Experts of a small language model.
Size: 11 layers, width 256, vocabulary 8192, 26.2M parameters.
Experts: 64 SwiGLU neurons an expert, a sigmoid router, a shared expert of 64 neurons.
Below are experts of layer 2 (counted from 0) of a mixture-of-experts language model. Rows are named router (the router's row for the expert), down (a neuron's output weights, with its number) and show model dimensions 0-255. Each number is 128 + 32 x the weight over its row's rms, rounded and kept within 0 to 255. Numbers have three digits each.
After each expert's rows: "comes before" lists some tokens at least twice as common just after its tokens as in all text. This comes from a sample of Wikipedia text that the model never trained on. Tokens count by the router's weight.

# expert 5
router:134139137169113128146087194126116127135131138077124095140134095129104081062124139116165082118141132105108169133120182106182145131152108141068174125140090161139144116081104115105110170100131115110092136125189132119122072162183092123167129193124149153216177111127197101111153091103113113162100110142127143096155168149112079098177135176106114140123144175142097101149115082130196168163111135101143079155153173144154127116038130137174135177124086114169168164142144110130160157115109164170139090122130100111116134168143094097226144110007215124068147123139072150162211142143127151135135170077114117145133092141110153122129162118195092151139131107149108134118144150108158118144076190111131128155164115144153067125098119079106099139151135200155133102156148126093144166157167124
down0:153105073156104147153121123164114111094103104112103101044154149127115125153106150134146099094154160092158107137136163156090117109117054135134097163121206081090099138141135145086173158192148089148079128096128087132155093110141106138110122170155113122137094111080148112112098127180159109091200151098099135124112138133101130157112119085124121177132170086149169131118153094157115089070070091118191155115170158125152089144142134143101119151076101128078123181091116138030118143128115066093148155182113116108143103131153192106116160155111120108107200135132123121156084126137089143123146101120123175169139140098169167138082074088158127065106120164162135099122140133131119129203158119187118133082092157092209183180116126140192161104166161155071096110164181074130092143117068190
down1:130179121100096104162114099187159118120162058136134147130101087166110129161142118161167152042100121140154182125176076135099117172074046132069119098119094125160122147127117149126103066099106110127092114156113126201122119096132160116150117142154095131154139143030157183104124092184094071104132163103110155167199158151154104144120083189128190117133115128111075094129165141163098130130090141131061099131117198160136109122130133096129149118126159084045129131093065140078162150079116140162078116168126078142110094132099134095104112120149099138135136139095142036143179131108198145161129103133129172130054110109116112131189152104177122132134107178087112110087103191166132140156151135122127099175122106112145183159133112100170122141116119197123132116155137158103143075151101114
down2:081161106066132165157152137170143134150119186064121126148123160074065126077156128199118168096086176137097121183134133147099209129167157108145146176121174106164090110061148148081140125179038087100165108123114136094152187133139132138174110135126061120158133149162088133121147114183136164114156168119185088162143120179174147148125123131170063141139169122082138053133153176150178100098128130156148102055160128165097141029075152091141112128110113133136128021122088106074130097140118133091098111089104105124118105171081122155140107080169103153095101103152179122138179133123097093181110128120105158127138156162145138117140175112123147155089105111147155116171163121126108125103073131161154139132148115103161172129117126149129168135132111132152081127133099186120112087093124110
comes before: "\n", "-", "|", "==", " The", "The"

# expert 7
router:139164107094093125113119107156157134150138112093142123086177090104193125088139121076174086099142063076119124131124149136123152105169074097113112130131140073111118120084162132151135105091119079144120158087151095132133033128180091118120167130114154152117140084140181161099093128098083106158081123154097147099173176074128114158137124105126116109136131138151123118152116088121229161099067090227174070108165156111157107111091118143096183093175099135143151176112181110131087157099101192123092142109079094114110130105161096134169184143111185125118171109083112162174134150170141164133160134084142141165148077121059123163149108084138142092130127107110124124130176079143145154188098159114138084154118148178186073130095111155089157149119085128060138105186128094100101183153123100
down2:104184125056113099186129188091133141062093095099148100108157166129144179154123134127126147114115140128134108138142150086137089129111101147152099142126136106114148146125124100149106113136129114154206117088163112146135075122193166097100140151145175113179131096139086110152140140138131176141202139119163210215205104070141143161078110098039086179121160092093109169124125094139146140120090124134089156126117118133166140119153133147064140134100113128122142106084133137112065068094109214090145074124166132088099153143122132124106150114173131083118142213060126089129125120150140175120114122115073152115124055191100152104126113154114182082126165124172151113213101123161124162107125111091093155143142155096112136106163111087148138151122165087131156079119165120099145189117161071
down3:159085133115126161147139137140134114154092099196099143156092139139055125113148198145103193165099086110082093155163126085124183107126124154150113108167167140171167107110150119124124161090093144152149097165243142152155147151150057113122156209110132147147107078200114110100058127116067150096114137105109199133092137175162148134151121140131125139126120112128164075155113204058141144105130101128097130127142146187151138151093120098134129088067112155126127122159084076137103117145097103162127098143148177130113129124134126142141054156142103149107127111179169120123214138100150145096136156110106199184129181099137120153123163159133109160093153099171138159141138135138121164166147155130171144139132039120118151130172162114094112142138129090167107116090163197140209065152110162
down4:143125149136149123033159092145137150105113096145122103110109123157142123134152174097095145094149146182204093108170125104133142053162062156159113101105124107117180116106129125134171137056154135132117166139139175181108156091104101176125231174061122111128138154020178153136156089114111146145088172113057137105141123142143128125083161078160100164164123103100105105123116121130103212116108175129124146113139133122187137053135125162125128130075123175165160094050143146122140175171106098157153128148136170114150139086099087137121119169132121140137164146102101143065098140138128159094117135149149168105144161194125140103120140106094141098138129185128151094090135115154100151086131132092095173152119125099129137058052167171165126133121133158145139036110190171151136150128150123
comes before: "\n", "|", "-", "==", "The", "==="

# expert 23
router:123145132129136120089155131106094184103141165086130122109145101111152186115129182053134099093181140092177133096152189137154127123102077095104158151137119120073117120067088127099127110124126131115123151177117107099185135112184085154182177137092189152146144110089191070087150106173065065152139137128148141103095154120091149109140106148106126134126132162130095142106163101114117206166049110123161095122103136183145095098104174149067141142140158195187141180135156190120123165129105120132144162133137098102114101089153158162169155083079160143067143131121144149205131193177139130146109098104129115099115096101130112141063083137143146147150118104095134097087148164148067155130100152125111131173105189140186100129063171147079109156152171143144151073146127138119086135185097065
down0:159097108124131115161110051141123109140118104113111047106127193083113102103135152173134102144163166127162073130138088173149114098073088161124120128119166126124160117138135126117132114126119087184106103176081170154167072106147111148153127154131136102159172112109115128124122086114117136108125104075122142117203135143172172152135108157226101134207059118110105066129112129046132030110093209051175149114079173134147103159108134149118173112101102080100172127129113096106121135077115162138049147144082123104108109138093145156106137133154130090113115185099167159158162154142092124134135109128110226147160098105102130135135125140119112071091125161088154113153118095106178147140171158158095124089153112129125167105111062090150152108102174155082122123142166159100139087176136087
down1:124139159178158121110107119169224125095101160102097172098122089169166140071101153097176111164144127114090158071112155107115118180177113126142149121109104139088159118188128110137131118153201144150125147109189131132150147156110106145126119148182141182091135152199114097088137199107176101116119105169111119148157097076140157156137048129124105123187104159112171143095118099139172116181136115155114141110126110140059147104188151110100109122158158180146113098146115112085143189146125087082091115152113084125114146104137100110080109077122117083126118200105112160158117168095166133049156132069106103111079113144123147081197155134113100099122100073156140196182096103092120128150152122123075133107066108170156103123163156109033094155109141122101119156108155134097171169109152177
down2:088109087143148211100206092195165156144104162101115137157184149166194169118141119075114211181136174120166173124109129118119122131098112122122169106129133108121156162144109053095146145118119086134128132137128148117133102124137098128113122104141143120089159097116119094113120106089113126162120129115123159161173072090105115136153189159163097125218167171124144095187119100139180075196120095060073116097166175167193133144148168126102148112094164172149072084130115125105144092127077073152153062104173084132159035177185085133135118129173139088112113157153120127136119123113112167120129152122136118138116125138090125163113086078134176113114124161096092080120174158152074145203176140162141135114122137142118180131149143081117153125080135130143117199124093086161146113125151117
comes before: " ", "\n", " the", " —", " States", " +"

# expert 28
router:142132142131113109150059101088170171159145092115136142131179144120150121088176163135168128103175084073160127105123145116155163181158091148111176142089132187137132131084084130141137076133141153119037129138191127137171118141159060042193137138121166133128133092126182107057148114153098061169147100133083145100105091133054125155119076155185125151135132166127126132118185092135120138100122078112152105130138194103164123090102140100115097087117105114106107172186181094119149136190106175141106155153125164098172133088178197084160138138125173116118115083079118135179104176161137133128144158128160099085165170090122131121100153097113029074060123113161112112150188082114112092132112130111106169087089161111114121164156110139126103151108116164132155119173132102113143127112104082
down2:140170139119094138119069123134191106107140148093098162136143175140085170155170147208164142111126135124108113144156078125150136114162126112132110129116123213104150148196092147108138145141160180100079143121168137101060149083075145116151144166113169124132134146174111158095127107150140097107055136135132125172087124131194118145086096126174109117141141153074082114123115168093148116156107102151164130165100158128122132176212096138116124130133098126167071067179090153144120100176140087131134063114119118174093179175055095136156092139130131145138126141117083100121124116200145137140116129180142091089144102182139080144184223148119090145127104097183106111083086086127129125094163137128159110036169137176106141178153070084152104175107132157094117120133173153134094131110192149
down3:150143138080187132116131131156150166105154133131139094138132109123152118138059112177121063076100150169160095116161155073100153091115136177157085139081159116068133166078107155078115121122123198127146077130230129124090099065164092144095171151074167072145084103139159114166161132102134071108136144110089115085139110076106114177169189124129213147101094104096128116146160110100126123113192097098172147113113134119153129143148157123112046153235125175169152154117136079167087116109085127151147130160110148165146154061170072130124118143196097130130102110117151120124136159120130163104081164197159127093098185157175120122114164132124196143112096128095134129093141131131088123146151109133137140158087158090134082088088114137157118080140095101147112124137092135138150112066120145
down4:100171094094122119170162100081107138107136079112109124066140169118161135106087125164111153113134094101121153147212063165192143123109159098177151080142164121150156070168169166100183172200100129182112136168173115131067110141125158123138191086100124159108159163147180103076147151126146107140116096110147133160136192150125161145150134151129112124090118127189179120149146133176177156149119190124118119097107136156090104123098114090112167099113158068138197130171156112143119118154151057073138152119096128093152135121133132094226186167087174110116121088103125101142083148164100141144110151083127137148142081171106132103074104185143150190072095164112135106178121158148191157133139141155155119151164051142178145134083106130071141145149137092108153132168157141086149127128131095
comes before: " of", "s", ",", ".", " and", " in"

# expert 1
router:132150139131116111114118122177106188179128170048117088215187098100145191102124088089139125093144147110171132133136159116110057164156084130149108131111129104101154128125152143101153105167126137117064106163171114132119034112152038108154130125108101150117134151124149122119105144154097026164062114142087138097080190075112106199107149165130119172121109155122073122150081077166166249083130112121167148119150187181113128071124127113110142120144088099127143170107191107157123136142101122153125082104143088099178113131150140129179123131107171128084129085087082176128111126155095135163118148106138163127144096104168137144152057128168094146085127128113112136103157118173089142140112123117095184115128162145153138206078139141094127136151101134138128126129089110116079146156122105
down0:099128098165134105158086140112131133063057119232103131089083174069135125117124111098119133137117160110159147111077131111085108194152162127165161092149147112107126074202150072140087107106113181138164154114087126097094150152093094113110107158106153138125087113101094120130175216065134129100098171089153136074181158105149167100187147073161095112140130160109130096125080187150149120109137108155122150107087122113130096113185115148162125089160088157151113097172113110112140061178120166136142140142102153156193174158194104096146132142090147124148151104140084092128072139115127138080148128136177072161132127131102149125098106109112094107176129091161081087098097115095114118147104153143156122166179129187119141102180113086130089135101140144137160133132125107163096104111005082
down1:159101162124150154196166089151166131145073175170110082142078090155106117151081162135082119129140130128198154077182138129152136112085170099122114177086147121193136151119110111139106170102103112144138151063166098116177112086106129174172153147147156142121075122117125128164166121101086104154111097089185097132168139113130116170142146145111123142107155095098138135107116120145088085145101091194151175098115138189113096165144183142108103098161110091112164128094129109143085151180154130188173126114086103160107115119122093134167026084099125071157135196073109164162137140113107142090086045114132143120180144110158106136220172074162138104168085149164083102122132087191156088146126154124165125126095145138171148106136118136056128126158152121110131115158112146160150041099152143
down2:128090161155161084128094116111159163125133134098114062110104144150123124165163107166054151130171161170125167110085164069088097082070138102082151156130147194160102151136121116085083111132107111146174122095136106060110107150202097135156179133074153151090087135116164152069109159121136126061086126090123063126151085157120165130120092152088154127118139187168080128108097142140129156153137149052186086175155125157149154124113079104067165126148119125125075132141130163166077143148194135182138100122184147145131108126188041170105086115102122088137105164086137112125182115124140146122144100166100115092126161102150107147186108100120121042086122203161133145157120163098103139092166167133138152146127136148111115124142153096095089186117102100134187097083102112078114150149120152
comes before: " |", "0", "–", ";", "5", "6"

# expert 17
router:121158114146121126080098136094085133161129135080119056167171063139147104101096101115213148070124089126100167119154187077113140138138120180109146135088117144063169133114107072103102142125115120057110186129122169142144102196227093136138164142126126149152188105155101149075128147079136119153133089137144148132128081156126083154138144169150111113138077150108109118101128076133161162150065111152138100121171174137140162076108136161157129160153085114177173165121180147059158137153125136155131111151120101127124139143157119084155126044070188098096136115119122158149178160120108151126130129157147173126134069155134132182149151132127056127164131104088123133122099147160138111190101142098120199178104099159146087201131097110094092137097122140111156095134164125085086199136200137
down2:155086227175118106087079117113129105081169137118130163141162084085143114180120120158135195173118143051143100154174123059179096123082143156146167124119049100098122164154115132130151108149150077070166132095131129113095128125132106100138150144057116101104131124080117101154119159194150143128155155123094151175121160116095127097087167125132098131144143134098094160133178087157095156096150146081139161152143108137154127165085105200140124113179058106156132172140142121198142087159173057128161157156119145197073146130065182162091156182100108158111143115160160155113158127103130135102139094125134114135188107129138106118074092151129126118116101124137183123147086130050174080157092166133128144122105151125171133158091141067136117109138116043151135101101164142204143127151146127
down3:170167195109135154157082120126169178153061096163160164130167128109111138102172143155108140172127086178152119156121172145079140151134129102075141129155148140141144123086118162136125136172121110172091175131149128153140158124112110135097169093106079098134057097164101122136105081096148166072160122134111113136075200123119167176143179153099111076131096167212058161143127116126168136145178096080129201141165136175139094171124099102081157120085094138083153116208055175088116121081109155082139159134111079119132146140130121167104084087116120172111147114090099100112065086096114140115170162138135126157079144123085172137059100135087107120129104067167139151134132128148111128102134121113089099153111161092137126126078101154114160129184120203124119219089134109109086085147131119
down4:101081065115090178070181122076113091123165174124185130113185172112101158121111123064078129100166198115130091154128129111091171123106162162094191113112185096149095149159073094141136104161094134065138165177132171122109157128138135082127121122114141137077191100100091097149106145155102120139065114152152100129081141084107133091121092143121158065133159164101138141120095120090091129160158133125083101086106128095168110124122129165151088189085157149110104049124187097094109127157161122114140199121175201116176176131124131142139135188160141095191097121118100135131144084094094147109164108131157135093184174124187135150112159134103097162150127126084105184191099169122130128144128153151158159112124151110123151074084162114078151135132131106134146099143082093120087167164182071
comes before: "-", "|", "\n", "==", "The", "==="

# expert 34
router:185169119103158119104154129150184129096141176112193112115113122132191124135119182111132153099128144090180115147140191088134117072146076055122133123122141173114165116125086080092135103110096100151116150179153095124151123119170118154175169164104149142191123135126180129125095108121120006128108116121142142061119144188116100131148144131098135154125135191147095131114159086145155168124116061111179140103164150158124114120136141161152164137160163186178179157136192170086117173177109128149155161092167142113116106085132133201159128130097161172108147115124074153151135173167079132117130138142103137115118105139087127188116067115133146111153129121072133132100150145124110173128069167102118142150080129112151072128025169075102206117158160156171161118150119084124112125135194091
down2:149120149134074080108119132158102132145122112139111087122107161154139082126082184025103079118144066141141091134186159151147069112193141105103159131117144120180192171107138110126117139190065101147124141102103155133118075092174159155127116136097127070116137150128118102137064129095142122085135100139160121064107142162085101155194147088152200129088118106131097163139133114140138116112176104074147115142087118166111101069112089113074156085159149138124122136127125122062118088122084112190124142165147101108100074166063067120129139185139123156152153161154172092123143146136139107142152176138159213167088149139137130156132211070159094125156109103145125144129079099075124054161134131147098142137107156098123121141178074115114149189122163100090186103123122146150163146088109179
down3:085139143119158120155148125102137079166094165203169178152138161110124098105191172144119128083117149101160095099098163115128128112138203121106184132146082110141093154105100107147112124187114124127102164059137081126121114107149115143156115083125135080102092074116101071103180137164137114119129118084085143096103137123175145098156157151114161125141112153135133130137144113076183164215129070129124126129153109144080082080194120114131144099104129156102102112147129131073133143091129149119132122116139122180152155119086148128153161113107135150105086200126099146068144096096109189186144127120105106104067111118101139148136170196119120032123139121165144148113134110069006099112175133141131114090093070125174092117137127105040094076107096128171166099118141167111112119065066114
down4:148135147147110141137116129127130140126124114158144126097093123126056084052164186142116124084093081131127091166086089089113155135124118182178129074121109142052145125127142157169120126093125147112140166106095133087112130093078126125128183151116113146157088103088118098073197144134050128113158139101155164160177143101176155073136160149197117158110209090168195164135069188107143104166123133096115124122149140124083114113107111153123138131118169068096136163099122120086135222194075092104124121126150159171134136092073133152186138103112183134123131103065118091103088148102112152104190080142143109123154177132101143152124148122135105098111155124148088124144119074145140091126135107178144075148213116138129118087104097104223133120161117133148092167143133167056099103113148091
comes before: " the", " ", " a", " his", " be", " their"

# expert 38
router:158090078131088113114120190121098103085148069137126104073135152164169113139137182100161057131148097089154101127109192137157123130088089170074163126179115166150147137130168077171118108162110156147103147199162101140144132121141129139124127206125132135190135109085134104167103088149122132109109098133107133053112127129104114121176108174153127125130168149154158139160159103183185154165164082185135120085146113086127051144137091082125157078106132103086083152162180151136153177180086139095126174068133113124146122110119124175144172103102183099059163111155124149177147081156161151164141160113088119128134149139152136096055143107156141145118130126114128112174145096107123126118131154107162122162092137147171119100131127107030211153101188126157137154167062150054133122074114117
down0:097143135164099169143174150164119144130121131159167101088144148131095171092169138122125131112109161143179112153176099126100116130133133068109163118112176147181156095155140112124113138123093124111099164180148076075072102124187129101143076112145158162129177118124092145150099147152177145178073073097093178197118112190204120111129135203146110109057143123161145102129092064155131122182187115141123173100136158142100111109099137144136101059132156093123178179147149145110065113090090104069092115108117141143134167151136091134139192099120097166100139107130138108090132072155162132107241176126140125102104167164097136148126137130069134081172130147204143117098122134068139112138096154127136122145066177090146113160138101106070094123146168157111079156106154108072145099078151103
down1:161164102104068102165123130148153155105098133123095102145104104092092117124126159086102123116105141165122169140173156129133134132133072157116213161135052110156182153114110150097104133151140133136109195134150072136108136179094104122108074126124097086194045105152150090121164120092134071119101132158086174087147116150147093076104184109150169100099157185128122084152112097084188144201140136152149086155110056130078102120108110136184182129149094159094062069076140128072138086123136201149207079081180133149129108199111125153140124141149167140127113127079137150119080183100133148102086079086139195163087134137065102141103135068145089142152165156134099139128159108087126115134139078106119112109133105128165107130137153076140152134145123106118189132144131120149095127107146112
down2:082110096112047166157124125137083162129129156153150150173112184193086140130147136179135115138136159132107135166159158115095106188070144137125149131129098144118147117111123094107112160170114166112211104101116192141126142104113060148090110165079135115138084098133072110102112137107153147133129141200089120082164107084113077145104124146206156067108132142129150118131081145138140162131171174132142107166174127128114096094100099096082124106104187129178132163164138162141097182149144136137096171093152208123090151171126112098113090100112160098170087128059123148080178135182097132189162111105140129132155108149191112091089146072141126093153144096118137154092103102133155179114052128083123180137151105105087150128194139194126111075168165092102059162123151173150105121125130077
comes before: "0", "9", "8", "1", "7", "2"

# expert 3
router:081126154184116114112155184197090134129133143088115074085177114158151135106104143112187156138158067055162106100122120179154145138067136159106103155056103141124193102119120125131093176092113089152072149120174136126105128163109086107106115141111197141192150059085138165144105064077126101164079153143099143071116134088103099087135091184145087123158138127124138127134155106141118169134110094152141149061109165120123059130088118152097141084129058111090061136174147143084105164108087174150115127103132130115092145158114134128122161118142146150033155151130109146137131086132124157116109146146123121117121127154117132071133092108130156160079162119050086146135072109077077109122068207123114140166128095159132062104132140091134124131139100138181098155107121156058132104101149093
down2:107147149112142141147137161129083164152116160106190123144110097080076151180157155212104144131069146127120120104147139203178139160112141099097134143119123175067196104146096121152142173084101119164163140139161068105150115117125149092157120107145178091128050091165150108124116121111144113136147164160206106138116164158170099148124158134084094113115087150100162072155067059117112075150111136129118109095109122159145111135095120116066175151099108111172198105154169105143095100212112144100139169163157138130108158171095082123167151131145173158143168132143104175132141142163105109102121099130100132121144085167198073172138192090106120123134147117174120132125094096186110144168141144155147179142115087108125168142138119115213155106117049069072118161129141070107132135188113138
down3:085156184091150149137102136145109047196137087064140119115091156110133142132076139168134127131129106171099156151118141131106116162189104111120097151150137160035144142098111145149154083099143099150156165119099147108154093165127121129147080110146144118163112181098163143165123087092173150150069129113151137093148088104069128137136208148192115134101152116145121141106114066109106111144179130087118136193131073167145151107064117097121128151138135111137169161124179111132175094106116105130125133154116115075118167123135098082118125136129097101099144187148080135076133092132082153105160112160086054100114142125224154097178185145145094141146132164101126144176078154069138156113115099089141237148089158142143120153127142072080083110146151202114119116124177156112093148195152121
down4:123182124122098083111080099119084110130091185145100161146161121107092174147092135167116148121151160100140065105131136089138063124088126164136119135146136172166086081123191141073132108172167168114172160150102139159130105108117079104030172098158153116150122138117147161142084130096115142081169121138133126129128192118091101148130137035093111122112139155182149150105153206141128159139129109174123155169139131120133054155128151118136120159042138105103149100086095140118152140116124171142192105121165186068156067151110133194167107130139099130123121156136099135149128122112095079182092068084100113088150145150135160136082087225191125108111145128133149158162161124101158148059140073122187096163145122105134085098134166107152102116082145141130144087136189111159118148068113151
comes before: "9", "0", " |", "8", "7", "5"

# expert 35
router:143080168174110122125129083136143140216151170129081132195161118131125153088157118107122138123133089103171159110118131133123110165238123062117114128095099075095140129053112099136163137123112152058093150167131171132168096081191083081155141104112150151116114170101128117031120150126074053135130106133103121048091187116145131133135119160105122156145120151102112136097151082145124158119083113099167155097151191192158174080103124084068147136134117133124173168132180096104143155105121142147088152142181175105160139145163162084137102124107136113092151104079089132149109159157072138169163174127123175126144109109145151115106140162189103104093116104112124137083164109167115122192072113134162156128119141133151092176058122178145105156121120106125096129109091107114054144173120107
down0:129136115144058087099141147097188105090224105157089140135100132131158121139171154156120096177090146111102152135134087112149113132085123147110109117152096114139093105156186165150137152161153139089168103162132120113159118102104149112192131119093092167161094166107127082147149083161161149174135101166158090139163108062183128138105125149163098113142155115119104149186122122106143192175112089077118155157088135161191136140153173094135156125092140098182154112146155070134170164163182107125103113112117137120172107122146201137216131196133108111165131127062182152162131112137077134128138142125116170185060086153119132110119083128116139116064076098121143092127122127156130138147142084208069137114171121142110104141150136173065138152066095126104213144124169161149152103134125211
down1:150120139087106075133128115173121153148206172049124127136052169184154165201154079092103114155167146070176131130064146107092106108109208135084124138127147087110136142146144166131139099093130107094164113118142137135143148104174137129079074079149131130125166158115159147153094133082091075102160165152100139060108102083123139081126097171083157156127154161124122140157115067164126139049122124158123086104150139122131115145122099107130110111158149118137103137144168114129111144099201203144125127166168132138104118147096178137058163152176096134175064149211155087110128138128143078121092150116139130176137091076179156087143100158048115115128171116132124130140084109126144106128132135147164092124066076140080114175167144148167158142164136156130143077122105115101106167140144206
down2:202172105150116149065095154133122128128099107176139093093143135146141084098132152136182152078091082141137079131151115078198126091086031132168132123076108130110089158149137149137119131127121088120122157096173070134128060129142122207096136093113138171134171099138180138190139081132135153176147088090171091185137115136145166173082138055166167148171139163143079138162138153107175134149170067152150171172165139115142104089132146110155092115176106126088124107105109110095164163125103135138085152112113141147097127086100085189103078080125127109115129135126123146154121121113180124108178119144111105116054118118111136166169144134136105058081075115076207121153139170114122136041088144105090116135140150103135089101190120136129099181119107082164104121127104148153097152102145076
comes before: " ", " |", "\n", ":", " —", " team"

# expert 36
router:148189120169132115108109154097119092123141121151124157105196135144116134112116246121108114142133126050132092096141146135148134119175069112112160118087101149143168136130105101133178126074133094144083205133200130121125118136159096120127090138123145145153170112130218123139112134100144110170148093134107137148095143119140065163170120112144087166125118144153075134121159091146132116116097120164141144110133165079173116112082110087134146128070104110109186164181183128084111224152106191112122101135069140099143110149217171162153106123157211137147099093124110187144180218172136130185199137147126140072145096133134178114122107109144109176075123115129114122161135109152128109154128137093151109139095184143121075086143147150079111148130115158138119121175111102128141125222113109
down0:143081181152131123126144136131126099129134127092151129120108086138066136143114111109143170145067096103106148105171140129131048159083133148152182110110148081134143074158127137122131041090100112080096119141142154132120150106141142078083097134074108169136121116164186087162155085146063189126125153078092134112133134124131104105132080154124123182071184084149208098105173138121134105116138092150151081089142133103133119125171117142178166130142120136139119164081139144144164090077199120174097075116113132104070095106048151120102153116080118159092139094116143113096185197090124146143176159124122087103140111176144095120131134176118069178132103149173105115180124162161125032097129127163078172084151139139106133069105065133193133142129126202154138148112103114093126079102102146
down1:131162137142132138165089133116152136116096134183128174095130124091093143194126084064103199073181096127127108140132110136141126180130126105104119087149134126136111112083098017081123139114124098120106095076145092101111136181138109125125163084170171142123083176167081113119197178107096130105111121088108116071158068153133158105061102118056095034116155155139084080140141110142135134129107167166152124105119134098145149117150111122141129144133163118119082142101111007135112142162081158156097133149170197162152150093114141104095151151145111098109127124126122092124139113131169098139185088141115168116124076128116156135130063172168088104092121126087142140147118174135097073112137150113135137141163128129132185179106225130153072140162131120134173082122132130078123194083174144
down2:078102148121104112138145131185139078123119156071102141176154142171125140127105117113066161131158150128087112101173141101087187139161166111153147191157101106176106145133129142106157115104141148105100143148155137143127109099115110122150131168165146074147171175119142114103103131106174123167133123150115120148190128179108109137170114131116082122138144103131117085102112158072075087150058067112174147183151189187079127117120113222094131139129142128136153142154167083144111170158153106161125100107115175108095113112139061083160129188107212182081141167191113165126101116150059110189137187134148119074103120147106077095065202126111079037102138059166116132082164143115166128152104085129102139098147149146120104158122085156157152147069150167135161110142112154136159125160128156
comes before: "\n", " of", ".", ",", " The", " and"

# expert 33
router:094128120120098095086127127128131151205136122092146083158195086131140150105085136090133134085165170077152104102133131186129102084131102121086104110108100154130165115075120089125116124135139152126088196159191122135109127089176082092129104125139200109117142111133160124097089085117104106144086091110157130115110090142113132135124153166193127120126178143160110156086116092118131210112113065152171099101129133108092106063137148156111149140125161108180130160133179163110089099140131144136158155121128058112175143158212153146134159110044155116106243135094084151148214186200174149143119111152161137100138101109112130153111121090131105155062123117126137175123130143127097064168082093106125186171135141093177064167135151104087080128178111129140126145146111081097104120144101107
down2:084122180186134084057070130141127177135137131158106079072090142136143173132114131110103117110115199110161092132131129153139071147171097090167144133155140122136162147096132158137077120167086130051090120105110071167148117118107128166046143110160134147205114164131113149169111130169131112096076154158062133140118181067098110108131097111116178125160155089168100179137101181180121124107098157033115089152112130187115087120080136103137170109173148082099120082094103100115159146140087133132101118140172198099115098115105094119109130185084107064132117153118139089127139098113119104134128177153093145147145085153162220074108106159170128090084153141135149151146106130109146083130176128115120159124191089142079163171137157107089175135146165129155147164131152161068139142111147117
down3:121136126132151100196062106129148068094121100149123113146075125134140084154219127102166112163142113093152120169043071138112141117189099135132102125114141127133085142119123109161090109121161104079113139162142125177089067051124107076176101190088115081153120096121156124161118105090046069130164140153101112120159170125137107125110130135126174158173138093124089125112176153095164073114088116091137066101071159097128164175155114131137105208171099117148137089141110130106155144165108124130148143166078131105077140118179094104118104077116077091124163122132131113202069121122098111103137051147111161105166136093155117103168170127097135148096156099122100146085121097118093161150144153091140160140114110098103170142165125099177046112074127120130149151179107082120111120178127055
down4:109117109095179103085103137114133145107113140144150168112142159121120148136109131162176109078187168182066133105146151145090139113121170181129127154149120112154089113138090126153181118104163137127085214114103115118106199107163170101189114149135158121125154205169087129107132089109111122137128072090121106103145138068150145111081087100169087130138096094065147166097096086138054138046144120083164147093145128103101163148064215165151139173152138136122120148106106134086128073167136151162112142174134050127120168113140046135093124069168118168133171125164112117101151112116162118161103120144116116189168173123130136108139090147186123118122130125156133097113143127093148173135096132122074167044163132082177115096121115197167144154163110119139139115203095109129179114140156169
comes before: "0", " |", "9", "5", "8", "4"

# expert 25
router:085102125125108105128161143133154140136145166110142112131184077173145126096161163107152145143153117028149166163112161140163108089150113103084159130051138125048124137086070100157144103099108104140139171177145111146132130104164103070209098152071095155160119158089162105124120166138107114084151082137132133053135120137135144117117087129081153162137132141183095121073130084160143177137089110157153130087152091127113094099164159108099150157212124181194156153157202116125137154108103119092120123145196136089112137134160141102190173118111178081133174119127081156156080114123111137228120171127145130139131082100129169097113090107116162129126132131082122086083135160168121153170122161117128179137143114141164061122080156124071164144090163122175135101172096122099119116129195088
down2:051116087138133161140074124072109125109129102122164168097111114136060119079161123082107136122155093126090136135109192129130128178107140106129091148166109178177133191157090131106070176101105143170138138184077096171095185084165115157207079174078120071092101174126093155081127182172104109115094178141142123207087105122174180163159124161101096117123126113197097212132096130108174115178092147172162116115141150147104156155130134092166164093107135080091119123123138160129185122130063166131180137161161170181130089104118102160154094130095160152165118134119168123139097080100127161165134100077112109142122158153134135186148149185113150112133176114127139130108101116180098130125131164134146090152153105116160113102109087151116150155177094180128078161129174125122153103102092099
down3:151144084167110118111111182128134137098104157156141126188120149089134162144144140148215131146105187164167108123111118163116125155116149100145127084122095155144163118121173069154114111169086169135120139161111092048108176116104123129158255129140102119150126086103145110097157101167166110099109188150049169094090059141117149168188151111162093152107178093079139093137118080110149172151174150151188135145142115086126160133108123167104098069102127114063123169125156070129075138179164126140118086133090099111153123144120153137113147116085078131128095099123102147116152184198149137081116154113113113118117198138178127113189152104174131138143148119153090142109169130139127114106080089119105099181156130130122107103134059044163096105094148194111109113146113081146116132139133078
down4:098112143129158123128217093154122112092150126131075145116128104042088153115169128123065147136136130040073143084124143141145145129085121140100220089167130096157135130152124144151206106217151082127129099125110124141086182173096155121095174130171092162088110159148155103088144106124105119121089155125195147166091135095034160141150122137101070134150150129143135167143160162081099138106120138137164134163128152186075080080074136110125132148135182167166137148132152137136081193118133078094092157046150174088097157155137111139141106165101187074102141156158119120153069120110173121095158148116145170148140103124132126136132098127106126125191123161202144156153187113097152114138065136112103124169147110135145088124104099187079118132126076123101146120149128165123126127154121163
comes before: " the", " a", " his", " by", " to", " their"